config = dict(
    hidden_size=192,
    normalize_top_k=True,
    balance_loss=0.00238,
    init_std_router=0.0365,
    vocab_size=3643,
    beta2=0.99,
    max_steps=5991,
)
Below are experts of layer 11 (counted from 0) of a mixture-of-experts language model. Rows are named router (the router's row for the expert), gate (a neuron's input weights, with its number), up (a neuron's input weights, with its number), down (a neuron's output weights, with its number) and show model dimensions 0-191. Each number is 500 + 25 x the weight over its row's rms, rounded and kept within 0 to 999. Numbers have three digits each.
After each expert's rows: a language model's description of what the expert responds to; "gets" lists some tokens that make up at least twice as much of what it gets as of all text. This comes from a sample of Wikipedia text that the model never trained on. Tokens count by the router's weight.

# expert 23
router:529455465535515516530454453473516519504494537472488470505477539502488538504500544500534488520499514514493496506486511498514488494491523524548500517527520497552487479527476504504521537463467455492508519520519496500513525491507478485522502520501518518523539490517519502505431515522493476514533515492504480482520488512488542501502504492537520498478461527472557464525510440486483468459473537484485497494484524499506485487477475524499480540496566492482519527424482493495479482528500498535536474553527558521503468524520489447505516488493511504476531529486524507508489486475545485482
gate1:551476490478540470497499482537474547458493495508519444491503483511499508466450509496525530503526493526510519541489457463534500453518500514526487527482474487534504482554556504483503476504501493503500479485487482472523532469518459457510512519531520518510519485494513530511484444479495464511541484500489444525494505533531520472470528532532501455500484523436521495511482500485455486485441479492488489490485473501523485517464489524510500505500511515487504484527488500539526521528494503518486513486445512525535485490491472542474471467459477493560485475512546505478495496485512495504
up1:467525542498499524499544544494509467505515503500527541507465540532532459534515475530498458512517506462499505505486489496483578539514514469497490542524491512480481505481497483499493479499479504519443530506473494506491480536468510498486501507471508460477522442479459482501527558507498520535509478440498542489509502505484521533493508458504506506528542499521470474489538530516489532503488505507546488495545488512456449487491469503482499484482478498525500503530505501501509553502513478477562485502554535475496515511499467493491482514530513452503465534485480549478502501505476504509
down1:467507530540485498511533545491534447498510526461506518467524499475494474526475462466449508541465468499529493492466478470435506473536533505523510489524518477496475509479508491511545528499500554539474548507483495520491523508482524507526483499514492548448494534516468497462494506534484496483518482525522508555501500530483498505501528486495478531481481535498499508475465498507492548489524481520482477521496487495513486527495421513486508514507456506495466480478479505512475455519480519513519528504523493484486478462524463465484495471507545494519474519502563491512491525463507531504
Description: Capital first letters starting a line, heading, or parenthesis, such as (P)DF, (F)IA, P(onte), plus quotes and "et al".
gets: " P", " H", " S", "\"", " T", " C"

# expert 31
router:504499509527527530563495452517490526501498513481486486528476540507507462532506517491547502485516536508515513517489517475502486487475501544538498504526478504476506509501515515549524500526471430509540485491469519479507502508493473463556522542495501494529528529490539455482479527535482474533550499483532466522486458505466561527485493497507498494487452473497531464495495461482510476469491496478510531490449519526479506473473493519474477530514541472512514546488478503518461539544496505519480470538497504483543479533488492465533505496525539508525479521504498511484476529515505476485
gate0:500480502501527541521477529487533517515517484473467517511545475516502507524526505515464510488492517537480511508490505471445482485448529568489478521513500507554516518477514481495510502527542464511492486473521494558532507479495532458482544478485556520495499512481511534507451508480523488496505524513518490498483496536521526504495502467519499474509412525502514478455514471499480533455492501484466537525512490545503457515523484495496476506526517500484529509502513557498502494538464480510490526508496512489524503475468546462532539484439494530518488517522523510528496530497490522495
up0:515547459548479513528500523510497535463489482494537490473495499479476474508521507516515513496490468558516503538464479484466541477490470471481464524502501490476492525526466507475496519491491504486514491458513520507501570528526506497531523527521479536504500505469533509502493516465464476532514576503516497493483531468503491520445477491477499535503532519497512498553512496460482520483524494459514503483474526467482506495467482508460519519499521504502439500487500534498500555490526460523512509500494484503527509522529426509499490513529526499523501447499499531504511462557472518488
down0:507507469514472556519545509455497514490496496533526528511482505561489480493510490525514517525502473500511481501475483536492526520470441485504462480532481477505432529544518529507492503504433504490465474474459483515503523513512447483570510504464512533490532506471544485495464460494518520495489515515515480537480476501475537479497470504451483516479520501458553493527503484515480511533502506508512489512501513498481482507489531508471511511504480484464510511500490509496485497508530475505507570562514473486517509531502475483516518507496542531460503473523509526502507469502469524552
Description: Prepositions, infinitive to, relative pronouns and modals in running prose, such as to, in the, which, who, can, would.
gets: " to", " in", " at", " in the", " that", "as"

# expert 29
router:514442511516559545546451510500499541477503502518503461538486494492508471489504548524541532484538490566520518523488480468490494488489509507568489516520490501520502525479473501501526494487483488503506480496464509509500515504532502505510534501455511513480566497546510498508457506532508469496548517476497455512534490518493527489515515497523487438517476466510526475518513480483512492496469527505506507498478523560472459526477504524483506549475521478477498521476515500484530507502488479512525483523506501513522482548492528493474476460547532497484538552520516465458480496515495484486
gate0:479514531514509537543476503491504491448483488462470479497550484539491497481523494495541500543535482493503483517501514535496503495499512519545475486475515468518485482520454500482490536497480503544506457488512467504530491506514520491501512522504461529477555512517454476463508528548537478484501527504475531483535445459480527523485537530503533499510502478479486515522464513428493518529526485509475486440550482526470459474504531534504508502506487492487480496474488517490482507493506542523526529508495528513523514537526502481504489497535486463509575511496476521502541505531495525494
up0:526525498516474498522547500541533550511485487506522451475557496509498483492503487465518452472478492511523539440503485478496443474488538471469528487493498473520496527493501503504471487500518494518496507518496488508523531493509499501517463533490485471487458548491532500488540486517527490487472516501495509539555438521489524482480500463553490497545478503525509505506437501538499496487500487508513531495473464488493469457504486460465508501508488508445539460482489471498529478444463505527519504467530520464519507461487477502491466485485487467490497479500475519467499486540502472484
down0:564492452526521530492495510482459485464485494438470521514489531498463489553500493475515538512489501512480469501514501535519518477514487546475505509483519556504517445578510518475519518470502504519492500510519465476471568462494510501446529479503530493532470523497505481494506484496517542498488549528502483489460547501499520528524505495486499534479508531491532490521503483516478511485471497484520503536518501493464499503504526534487522524528526506524475480472493491532528509511510524475459503492455494474464439501460485544552506535480506497508506484502544504517502523505499494501
Description: Latinate stems and pieces like re, le, oper, appro, comple, cre awaiting endings such as -ated, -ation, often in music articles.
gets: "re", "le", "ure", " (", "ity", "="

# expert 14
router:519454479531510522487469473530496565495491517473530492511480522467471512487505499511525509506525519544544495485489498489505498506473484524517500542567485483520512503536501522500546529496485475469529475514484489473540519513477492492542502507527479532497539494519540486492461524531519503489523513477508503524558507529476535479483528483512510472445488466507526474486535491460527484423474549484503517518481506518488481500503457534482485528500515494518533501452494498516458464533464493565530454510518510512535493496512475446510522489544522490503502516498506500486468502496495521489
gate1:549512453546516549487493527497458478545530504483509510497519465455515508496488490440513531522536527505516497522519518517447505475496521515484526481515510531485484460493475478478515485505441507541437499526521467500502517490485544512478527480483511481503503486556454457499487475511498483494487482500521470502458524527487489474490456503523509507521481505521491510480496436522501494485490503510478498528496482472511494501506506499500473505513500477510478471500506479488503510525501456490477467488490453539488511459528537515493487549540527508467522595511492551476495503460490501498
up1:468504535440491515486462444483501481511480539474449526503494547493484515516469493482476489515515510503514538515480448521479497524515464471457509476490482491481494474439507479533489471551478488485473516485496506518548522509516483498492536522464500465511507487497505539478522528491518511515517475467527470492501459524490494470506550487501486549489529503483493445485526489512507503539496495532521509539517493493460519546514524457507523569510507538540482500492516541454481495454476491518494436484511504459510490489497529481525505478541484497486523504522504492478497510493486468479
down1:488492503505481532480532484489485446487469481501478542530495484492483520507477511535523501506536510481469487481500498470499489527496511480509547521436515496480495532519479437481496532518518494476465487477496496466472485507552537477539486527489506445471505453505452498498520543542524456500489553462490487538481470512518471464534500492476515480466498500512489465493497476498490478527476531508503461501514484491472527469457459461531503537546492530504471498500520493498528496520476509501473490485498494472518472491495433513533509539481470505490459485500480480568489474477516498511
Description: Final digits of years and numbers after a leading digit, such as 2(014), 193(9), plus suffixes like -ist, -ent, -ary.
gets: "5", "th", "ist", "0", "er", "6"

# expert 28
router:521473478519561550500510490453522505496511506477483515522495505510504496492490515521527495519501511513512501514471525472483519483504498488510481551509472524511479489503481473515555516454503481480488499519476471491557514539503473511535508497494535501463536496496542449495443525454519466528506514476523472497516469503500528486485486530534531489460432479490505484489500485500490487477488549502476488476523486549455488509480508484469469551516573492502506535492475481528498472513472490535496458515488519527538470523499503442534499493502485518503479527534522468479442485500508499531
gate0:479524509526466500519506496479507505470498526512514459542477478497501491559475511504465476441501529520521479528498458501472460469500502520465473533518505517504468486518458504481505512510518491499480479525439485501501514518492505497551552512501514532511496510515493468484486461449522475478451494490552480480518506563535456476478514490499518492518532476499493492504503549457515506492451533494474468473481493457489544442466499498461508505505490515499460485498495481476513499483489517533540474498471465546498477506463529462528492465514467529505484488506508481503482537478530484530
up0:488489519456518467510495488460499487469518540504499512455500535495495515481516444505485472472542474495545467479478507533433536490517527493518515496460460489486519531468531522455494468503492487513470507455534493447508490491501534482480490500469531530517536500519499546558439535520495497530546503488465496445523484496498482490493489507506460453472481521511472480496516519465480463483498477505503501499524511486505493510496519480487512519489472461509507518477546493507462491467479473464485465482458497503491543443496529485507512510469516526462465496501530487486500482489464488500
down0:512493478502500525509475484483464520522496481513528521529472536535509492506488474519472488490562527565538505503510497463506497476505533496475494553501506470514499521518496512514521476479474493488493463462467535500519536525514554507470461519466466537533562493487470502517513468528507498489529517482497475471488489493500505480483494507478489502455475495538504481474554480520546465493472495508532485511497528500456446508511522510463521493507498468502534483522505518450533494569498483514454484488550550511477506462484507496508476534525511533460520468513459499492520494463508500501
Description: Word-start or early pieces, often G, g, K, ag, com, go, in names and words like Tag Team, Goals, poetry, commentary.
gets: " G", "g", " g", " K", "k", "ag"

# expert 13
router:493499501479525513529484474515490530470491503479488524534503496496518463481493517534497531523498520531468464506469508468479494519432481528518473494501498513528518491505501506471561499512486479506493491495483503479548502481535502514527521539484507511479541529517559480486485483457519460466524496506511478525529474516460553534486508484496520497517449511508544461498527492485498466459479536507469503494519510531454474473510509481503493550442593499501519487482495477536463512511483477550531496484537538484545488508528517489496543498510525489499527520487495539509472506517515526495
gate1:488521503508535439501518523477500485473479553468520512500521495493485457459519510508489489467490475497517516469468515517510491508514478478475514512539493515425520537500498524465522550464449496548533495516533442453519536466458509517483530475516502518483509469513511513499492456460529516482504500505514517501553524475485495498525496452537511496491483502468501478468529494492458485517491526464489503514500527489448520498417494488535531517497499494490510488473513512500526534480478502482534536507532514509494482492520462490517466514487485495503517493492508485436496505542514545507
up1:497504495543511531509514530501480493458494501548483558546502509510449466470475507458499495489473501510504477541459481522507508508481448492464478495523487538517490511486504492465520545464517519517480520494489510491567516494483499530514534508506479466471500526528541520507508500455504505477502539494485532490489487495510493534501453468485544487547491510522503471517508462476487452532500552497505525491550524519446459459461465479508524468525468483464518515465462489515526508488501492511487511484509515529509516459490521519506491540492472496466487536532520474480497514506495484444
down1:506497450498499481490520473524464489499521505539528481536473522484490488480474483478490473529483509514472505519474529493482528537472468543534493522454508480513507498517516477527495483493545522493470520503506519528508512442474473484459493522488467500525549485470500447510521489527499522505493520548515485497525485477482486488498471518456489538522520514514488503514533487498524530496511506518522492449546478501527455501467531486514478531478492545503490557488501475476454475473549496524524500477497490508497512529479483511518566508535548583467501486524484496481462520463498498499
Description: Short fragments inside words after one or two initial letters, such as am in defamation, um in summit, qu in aquatic, and the 2 beginning years like 2023.
gets: " ", "2", "am", "m", "u", "el"

# expert 20
router:545510502524498520527449447501519529466506493515511487508452526484510478495514543497499523495529486533506467515468503455537503485493527525505489504502496526505511484522531502502518521504506447497542490500469488490529491521513484468509498544486502516501567533520523488494464507478493501510549520487482492491518469517497542512487509515507531472497456495488552488456492456472537470467482529501485495511480516511495476497473505514478493500519558440491508500459495493521482494519455501543546507540518485511524464513457535458527538447500539463473452533526523482490470477528514492500
gate1:511510517467502468516548462444499513496467518486489550468497483502517494499433553537473501492455488479505474503510500488547493508498479540493448550526449496500548498494479501491521497458486512508518494496529502503480522495499514470490490494457488539503524483506501501519500522459533483526518499487462496499512524515461506525478491531479518530529513460498562480479523511495496541485518457500500513525510497542504458549507521496514509490481505504513525530522540507485514482530540433524546496460529498530488518499529507540520513493519510477465524508531514496525487542493523560498
up1:496459488482477481492494472486489477509453513488489528496533490504527478516483483526488475455443470476517493499497511487497495555498469470460473481469495463490527454489468500484468505482527483493545519480504551492479526488527482486501451477491481500493496514518499488474485523523476500523502517509451511459489510448512494505469507549481484497471557469493535496457520517507512495529532462515514513509502514540479482567505486471514536525474478540495517495500538501480525471526473516483545526466448495495518550483471468528510493482498519482493491507494534473506470556517459555498
down1:493547505485501561498570488472535530510486516517460496502495479491483548524481504511440501511513475526519494546506508500515501459536463501531492511508497486472493552509477497513489476503515487495530484476543495482549530465515451518507494537480524505492572506465474481476542491523526489519528504461500482485485496447500525480510508538501512518538466506469495507453491489468498474506498457481502494534468536500481471514508490506538524535499475476518570469503495493482485491474514460506481499477515460521500532477476534539480542514500495497490513501539526487530505496473489526525
Description: Column pipes, commas, semicolons and "and" separating fields in tables and lists, often right after a place or person name.
gets: " |", ",", " and", " | ", ";", "|"

# expert 24
router:563423486540524542517472470537496513493482518477517480510428491515475506518502509537510503503505503528468442499448508466487499526509545497544488517520484472508543502505488524504521497518475447471532511504472499467522540541525502461544514532477491535506512474493547497522500513487481476523520534521495487525507493514493535510480514493513490495493464536511517453483523471498518465451467496489492489481489481534496482470468504496481517545475537514468504538505512511532476485498510483511503466524510548488519490491503476459532530493525523482469489546515478521496464519506516507480
gate0:482500500460492471507544515480514522489467505520550518498482493508529540534490502517485515517563495534507480514486466493464507496516474500521499554499475479507494519482478515487526491466508515500485465522487475486555471539508475471455532480495485471442479465445505506487505514549490488517509490459486467502514438492442515528454494524469521505511434474503522442527533501504476496501503524504503519518528497498503540522504519475495516497522520489475493492480531526471483502496527477514513502501521512480464496496524545494542496536490526445516511462532480477520454514445509494497
up0:501497543497557493505512477524501531475534521510518448510494505542520500499510430547541528499517520526528464456525484518454493489499495500517534498507523485493541474491516493498477487504484533471477483478489512549471503475491503489498505488518563513495511479481449475491518503471505522565490513512506456486488511481536494494519462515468543445504531505510534501476516513518466522531474501486494500512526504542473534511457483505509526507449493479522476506483472524466475470493488472496503469531495507516499557530486483490445533501473529473487470507491505495545486454517497459512
down0:516457518468518487459434447508480467474526525507462481492538513521501484474485466498543495548459510431517505499525463496498549517510481497500518508478525534525487505510508499519492494524500501518484517508536488517508510452500493513485522540464494535449520485518478542490473486468513492443507518538485503488473500495548493483478466463482501495479541507531489468471480528480525464505501507522505483576482500518511526533440518485512531543530509516524547471468505482497542496518536492474530505488478536498507518500518504472529513482509507478512532520489475509476496491511537490484
Description: Linking and auxiliary verbs and small function words in prose, such as was, is, were, had, is a, also, not.
gets: " was", " is", " a", "ly", " were", " are"

# expert 11
router:524460502508532522515508488501498523485504482509521469508466523492478520501511482539520464509496508499512469533500521482529493510460493525550517526520475520511525503519518485522551531484486452469517490501503481529546514547473463510504513481451511491472555485505553504486449490504457479517509497469505468530528470531493553534483492502507500486500467488489531458506541484453482460474484547499473533487480504519476484480465465478467505508507547508514497536461462514480518509538500463549503432536468507500479480527499529491486531496515538502477503505498491535482476517527526487475
gate0:532480485512542492523481508505486502521516489492490447489464534500530516555517479523496498476492494460498521494511469539503551506458496531522472453511529494469527522466494520514511529485475495480460480492527513499485470532496486461484495468447504494455515488510527497490494498454496484521470485479556482509516459522499530534501512593520500500497479498499522524462495482525528461489479498528516485520494501535472500472507515505527452504527512526515524509539547530477520515535479488516543518517505490485471472513533457524486509460485519493494534488505492537562526466461501493521
up0:506498451524498466452525509523485483516502486503520518514513467511526452473491473487500501511488501557490481525483478486496486502560503458485424493485508528516487486480486519500489476479459496520577483512511522494470494464509498508540541494503526508518504482523453527487483496481499537502539487514482550502523498496492457497505524429446448478533528522516498542444483498502498491485490504485506483451515514504500500492506527545476477494482462498472463462531516506531510501498524506494488516529486519504506559458500536498530453506515501494521483521471524463512499536493525522494
down0:497458501510506518513518511490486521491508500527519479496470521545512523471460490507520508523492467510530470459479511507490502476480487535462478467494483486539507496499500492507513486493506466459492498554515498486540513531499495497529507476454494522524519476489507477502491537486465509503501458503558487491490457461529525487510520533494474494460464485477466533527535476533500509492519462455482490530464501535506475452545523513471495545487552498491487505508537465517508486526483478514521520465477461517451486472511469472497508503549490455528534519506538473547446518550535518522
Description: Possessive markers 's and ', articles the/The, possessive pronouns his, her, its, their, and list dashes at line starts.
gets: "-", "'s", " the", " The", " his", "The"

# expert 15
router:504460511533536485539502481479527555483490515503508468509448509490500501510490501513496466532538502508526480513498481453530474517456492512547471548502497506499518508517503493499510505479444469485493497518508483508537533511493520479502539537504502537486548525498488498530458543489501480519555532502508464520494532526495580494460519488489523524524456475481571506496547489493516470491481514473483525514499517506472469491499486496477511522477531475510495515494494529511463445518455511529545449494489550490521466531500506456502519500519495476491503512514531452488489484511499516512
gate1:515484477476533511526487436531490485523518516512536512461474504499537512504475496540500510492457509482496539466540503525475523507480514476479507544474485531472493487498470515453484514499502517474508479552519477498500501490487492528500514469513515524508504508466512475528517559492537538517535504518455521502501478493454487498492532484559514494517482522490462546482479522514505497543493531474478470502489502466470475526472486457499495511510518504497436495489496538517522502518514524481578525510511515495472511482459489462496515509480497473530513507540538442525454447509489530483
up1:500504472477467527449520532475527502497506510491487521499494482492461495553489538536485531534530508475488508513536508507481521460493480504538496506494491477506440498535486542451499500462488495511482499501538502510539482481521481516491577500493494502500458474523506481510499508493488494495475483495554476524474509512495477473461538485510497503454476500478517494538511507519472504519484489544524487464518472510526470452549480495502467521487542491480522474482460474509454537521510519512493467460493454519490522504524520531509537537501500504503574521513528512475526476453526542519
down1:458493454538517496487466477522446513487521480499533479437513501509452529514507511506518497500514477489522450485491533440511503564520490490506501498518519526457472528509537500479515496485539494505515505451497524517512460519512511489487522475478517513512494548511475454515516492471468545490511486473432536493512479535475538501483514479455450462499523463519497535525539481465486505451495466472517511475484524512481540476512498501518502520473534518525500500486481472489507486497513479504495533504483502473494495454462487495507493487527533489467500481524466473528527476518540528525
Description: Capital-letter pieces and country codes in sports tables and abbreviations, such as US, USA, RUS, DEN, RAF, plus country names.
gets: "A", "–", "C", "I", "E", "R"

# expert 9
router:517471474498535544525466482514517549498486481506496502467462501485512474498481480501505504527496509543524500490504500476531447504458503520521476498530513497489499516523476505505558504498496447491507511517480502491520526503501487495521489549476545507498568458520559523510464505482466476525540514521529465517538474494474572492472470499481536488535501511528523493476536459486512470485495495501541500491504505525466455511489520544481498530512536523536507515473525464520488493537497514513493492547524528520498472536502456488507518513514506488523500528493530504508436477510516438498
gate1:495532502510503532543483511519519519462535471453507495451523493468507444529513495555470490544496466545517481482529534511468513480476493477489524468496490500495478472501519485442510508512558519514532512476498525505532573505513502480524524503504530504510491474510493503480442522487487469467499501497476538520507516466508499489496518463503496495516482540512512486537530498538521493552490513508525503503536459487485504480517480511537498505452501507506500520453514468535510497484491523525530508497488541549453499470512469513479483533509550453472511516522488480450477462494474487498
up1:492475535525512571479501482524492458491519490470471516483490500465465470499450466465494464464489521517508515489471492498463509542477506465529494522487477540548485460473532502494485536482528500495530523463492469487524460475474509505457527540495546497548505529480523514511445508483513531506501525482523476537470494484495457492497517480461480488502506516520455539480514470514488501491509497475478543508483497474463462494472520488462462538475534506543503506509489471512515532502485501511513490510510551529485526464481490524530530500526506490509482533510514497539475439492467497501
down1:492540516529543522497496487492474509496543504489495546504483487517535502546468505487502468501524492517511520485522532502468505506522486473540514507517480524499431499478496472452532511512516505554481478486445487471480462412538475496469532533442451555495493502469483454503540487494507538512511487534529459499485532469481485470503486524487500548502484542487486503532442503504485464550484522484502494484469498512497496558481513508505455498514476504529504489474513473509480497529483513471495469490520494494489519480493488528513526498520514496523482465491503517484486527501495493459
Description: Line breaks, pipes, colons and labels in infoboxes and lists, such as National, class, km, District, plus non-Latin byte pieces.
gets: "it", "\n", ": ", "| ", " | ", " National"

# expert 8
router:534491498521527518535480451458501507482500494472498505530473527456471539505484528539511490525527469516492478522455522506511469497489527515539436541495498488528479478472472541500542517481491489470515517502460492518510506517503520458524504543541501535500563520527529491514457501469490476501536502469511455488577484513487542484468524491516489502484483484468540471516481490445516490487487528483519513514491519513476486478426477527510513538499526453509477504479489532499467519500460490510533509520477528513505488501505488506480485487475512478510494536480535507463462503475515509503
gate1:526479495512511536483523470467523503466475504531492512533495494513539491509524480468524502460549495528522522509491496504544501511502551514534506524520509489477481524538464500493513491500506501527487460507524489545492547511505491474484497534512495533493501520489536467489498551530506510479480514489471502503508501522466492519523517488530518533478450502544491504465543506505524517493516501427525520550475495491529517479517464483506445490474505487555553553488470524456463496547494514471541470544541502475486520540497505476506464523512497481475469507529480499486503544516544503512
up1:519562509531505465478519494532493509548549527522528525456480517525492512517485528507477554514493496480553463483434528521504447486515462538534541457483485531500527507480520523463513515475499456471537521485505486518567513488484506501524519502501481503479498461486467548521533503516514523528523485503483473509524513475519521509463473486464500475517511532504462490494484504497497466513508457525503454486523509491484471497473530483500487480515521486483510504493502447527485514471523512491486472462506479469508506481529511537490491516454518493505527477481558495543489457500494482496
down1:486471464518513520513486469508546531494479464486479519493490485472498511518495468539508523513476512506474486493520516473518491517489515554495551471544507460458491512464504528470473523530486477494470516501539524493512522491475503517515531502527521519491569506507525483534532515516481517468485501497473502513495534490516562509493473522495488504504470480505546430497498527454500504507488462534472492495456520482497543526499531480509455577495557486527485516513498482484535477533540515543493554480473477517455480508480531512501479486527528491495523461489522528483502504497495521506
Description: Letters and digits inside foreign names, table cells and numbers, especially f- and b-starting pieces, such as Tri(f)onov, (f)ood, 64.(9).
gets: " f", " F", "2", "1", " B", "f"

# expert 12
router:506473477509534529532457468476494507468515487464506496499463492514506535473484539517510499522511521485509518500456516475470484484481503527529457498543494517525504498490507513507518508472477461478535501517448470509533493518533508495535468526498492542475548474518525497494450494471496449491535508473538490568504506487485552515513502483506517495468472490476555481472533501481474459469465526499502527480461510523462486473501497536493476491511502470476510527495503498507505474526434478522496466495503514516530501482507504456493531478531550501474513538459527492444458476508516525512
gate0:443503445486490503526501446441487503507506470444531503545524474471519480540463513522467488500503526489459512487455458522493493493469536515514504488519471482466514514482504476490486497566505497483488491498475475529500494478520497500531472521550503507532514490530473468509496466483499512493528480513478495500496472477474459540475527486500456498492457523497551499501505473485532519472501489511485539474526510502546506489519517548488492482542476545514542521492500538512504498489453521538483448495479473520512491509505477463522559536489505507480518493475544489512467507507516496480
up0:532531486475492480562525533512502486499542513537553487513504514536499460547537504507499500487548470498517477541523510473527500498493465554512471502469495510511471512474442532486503575443500456546527528529504498518490541523445535510500493468500497472486522515510501502511468509471484477534485486517484516518494510486499548481456510552520561496521486504530519496502521467496486506512512525458463472520470505497506501514521482481517511516453509487469512535468488492490478464508505482483541516542495507468480515506481543515508456500465523494485493478502499481510497512497498473483
down0:540487491523462506479481477475492494522519505468514477502512467513530490498541482537508513508499516550505477533487524494523481463499473544484474508439462465539494491504500490513499527489513553536500498525482531506507476510507532511480494518512500489505470530488509509515475503497473525452516529478500479500547491506481535486495540513471530503538491488522506474548534492437517508496474474507500494525527504494494487515447519496519483577500564470527541526492494471508450525491505477507521501495452512481519444551495499475535476519490490540489511478519526560540515506529523489485
Description: Prepositions and connectives after a verb or verbal noun, such as with, by, for, such as, including, plus -ing and -ed endings.
gets: "ing", " of", ",", " for", " and", "ed"

# expert 22
router:525487494524503515536514477471475538487508547456491471517483520478489496500479524530553488516512530511511476523492510460513523498472515511517511502534516501491529475470499492517552525471497469475487507500455480491534522520493502487545474500471504557494570485534548455503486516496510475529527507488505494501516461515469554480487477483472509486464483497531546468499539477462478467470458546501502532508488483545472449484482492494493498527470508510518492504467502509478467515528498488539506448538522509492507495527538491447533536452512557495513487516510509507506466492489493514483
gate1:496490475513502513511524467524519502478508514491532503515487478537535554521498488520506502499489453510577467518511490480508496486477473538477481493528482481512575500500481485482537466488513515485479507500511483528542512498493481510492453539501499531488491507482518513521503541471476478493481497486505517495520543492525499495446531462473539505491521489480490487512523466457507441502529509525527472538465463526499499447494541489445488503496486516510454439500463452488534448481479496473488501505495465480506512496517480465524476484500485516472500507492455527531475517513485514437
up1:497506486501518517502498480532512527514485503544489504519506515510460498469486491527494481484544503428510536512499533523499496496545531503510489525473523499477511430525500487479484493550477498556513496452508488479471467505494489483523532489487526488530504494542476484505472492448516487485525514525519515500493482450491529482522454521513497467494479526523455506472538532470475506452466514492497516491504525488496498517458471507483506511482518444447476474543504474518480493502474518499480517531483539471484426467469529444505486520473512534500484532506489524482524501537491497545
down1:514458526516434482476493492528496502542521480498528489548497491520519521530487493508504509461481500495520451493521461511521469489505521508485534516516507465549521485490507503547515509489510513483491463519491457476533535505490487486541448502480488511546537503512493459524494514476430492478503412489519478521473471506524492517504525521508546501473483567543535462484567499479536503492475475492503506541504487514492497508513500494442500496506484521493510514492465514502538528546484463514516510532491511479489502483506494490488470546512472500518524495481519515520474553494497508509
Description: Digits and digit groups within years, dates, money amounts and table figures, such as 1897, 2001, $594,522, and chess notation.
gets: "1", "2", "3", "4", "0", ", "

# expert 26
router:537491496507510523516518491488493498485514523456519478499478517516552502507491535475554465523498496509499512488462495478523514508462484517525535533498504496498533525519509504498562483470480483492482475499466486515520537493519507499548527540493525548453553523467522463481445507478501454513510533496506501502519487522471558539500491528542487459473490492470530526505488475489489483463492517478459503499461462516499527493478458527504464538507540486470508523476500511490479510543458519513568492529525488493518504503472501483528507502508520476472510529511524512473445530530524476474
gate0:473520506503507521532521499481508494497486516510480475491442496521520509515488496516531521520526475491471453504502495455484491526482508479478527462517523489462507515518527487506507449489476500467488501503516501504498507524489487510512506507498480530484529529466472526548482482505551475538517510455481479509490505475523512517479523542461493480488477475469501537489472478463487487542509534468496485512495470493489463482466449546483487537453470499452528477525528563483443570476485463519483511505513506545484527521551519486526492456491511496479523515517515541516456478548489520510
up0:532460518482492514495501492493520463530486511503544508501492513517498537528461512519498486464510481517476493492539548472499535479534545508481497452505491463508518466490549487552513466545471513490519477537521496476494486503494489538485479466485518523524499512463481482546501528511543517524514472506518500517500513575511484495493547522511469497508498497473487538465470444513471464489559552480512507547507513513533494520528505519524501488454481493513471493478490481488533519480473506433495495516497474525535466517500495481497460488535492462497527537502519502483450498536490512492
down0:516513530529499535518533523499530497504498480495542543488452484528485534508469493516494485526520558531470495475525487496498534504510495491497488466522465522510492530490495525525528476502470458485523436464493487513448516480499498520520506501525519453510512470489482485507493495527490509489527501485584511482537522553502542504527501527456490497496458490476537483513473478473490481479497504517522488483482503523483507531502518507501478482472506480511492471483514499525546482479524504476499521535468449473527485450556534481472488490522449498462545517531518495547493535487528531530
Description: Middle syllables of non-English personal and place names, often with accented letters, such as Albiz(z)i, Hoang, Gou(ri)o, Erh(ard).
gets: "z", "ov", "ri", "ro", " O", "ang"

# expert 16
router:504465501540538544554484441528484549459475506480520484486478523500486495492511524515523523521522510489487509494458511471493498491476512502532484542545503488523518512535483508469513524470487450504503510502466514496516514493497497481546514524485516539503561494483511473544469524494516472502521505497530469516518478521500594517467481517529507497469473503458534490502511473472475472488484512502461515495505498549499451468457489480503494515479582511468514496486461481495486523548505494538510490513487511523491475523475487514515519512512550500524506501481495493499465511497557486484
gate1:495534458518545515470518501498504458537488499467514522500531472528505465497494455538519527515544516498509445482456466505512508493482504511458500509501519514486464506500512493496514507511474476499521477510516543448481496512495486502502468484531506542425495523509524515520502469462512480525520557487465521529489503486505507505510509461533482440515511535485513537497474504496496494503494460447497450463479431500478489472507519529515485516447474490528497509526508498493515513544549481478513529518487470494480508487516484497442457507503486510528503507477521472469504555521480504473
up1:554510515487473507516530514493500532479500485481506494489487459496521545525519544470531500453524502470479530513514496521456521460488518501514496501490513497529496465522491490500497497571494506501504513478483515518513486469503530508482523522485511480485468509508524516508520485535538520443484498489497507505562548474477512464543478519544461511513470511510486502502461509506488489541464562442534526530479469529479545508460494500502483519517504491510489465522511499488479540543502477515472463484468541462520456480532493484488498540498544543490522525528520492517534529457498506509
down1:524498507464532494516500494547480467495474503477497499496497507489546489502522483508488494495523490509520497536498503547519561510447471508471500520517498551460504521497477471500541502471542475472526512526521502501516504519477477467532571470517465481459490485488506454496500475494503488481520545467507490478505536456515518511522539535516488493464465492475480485494481462500556522511532532451520481436480524491567549468520492488490481532524499533483502475500480503501523528530528536481554526495537469526488505518506488491499514482543502500492535492490483487471511528490493484525
Description: Pipe separators and decimal points between numbers in statistics tables, en dashes in scores, and minute and second marks in geographic coordinates.
gets: " | ", "–", " ", ".", "| ", "; "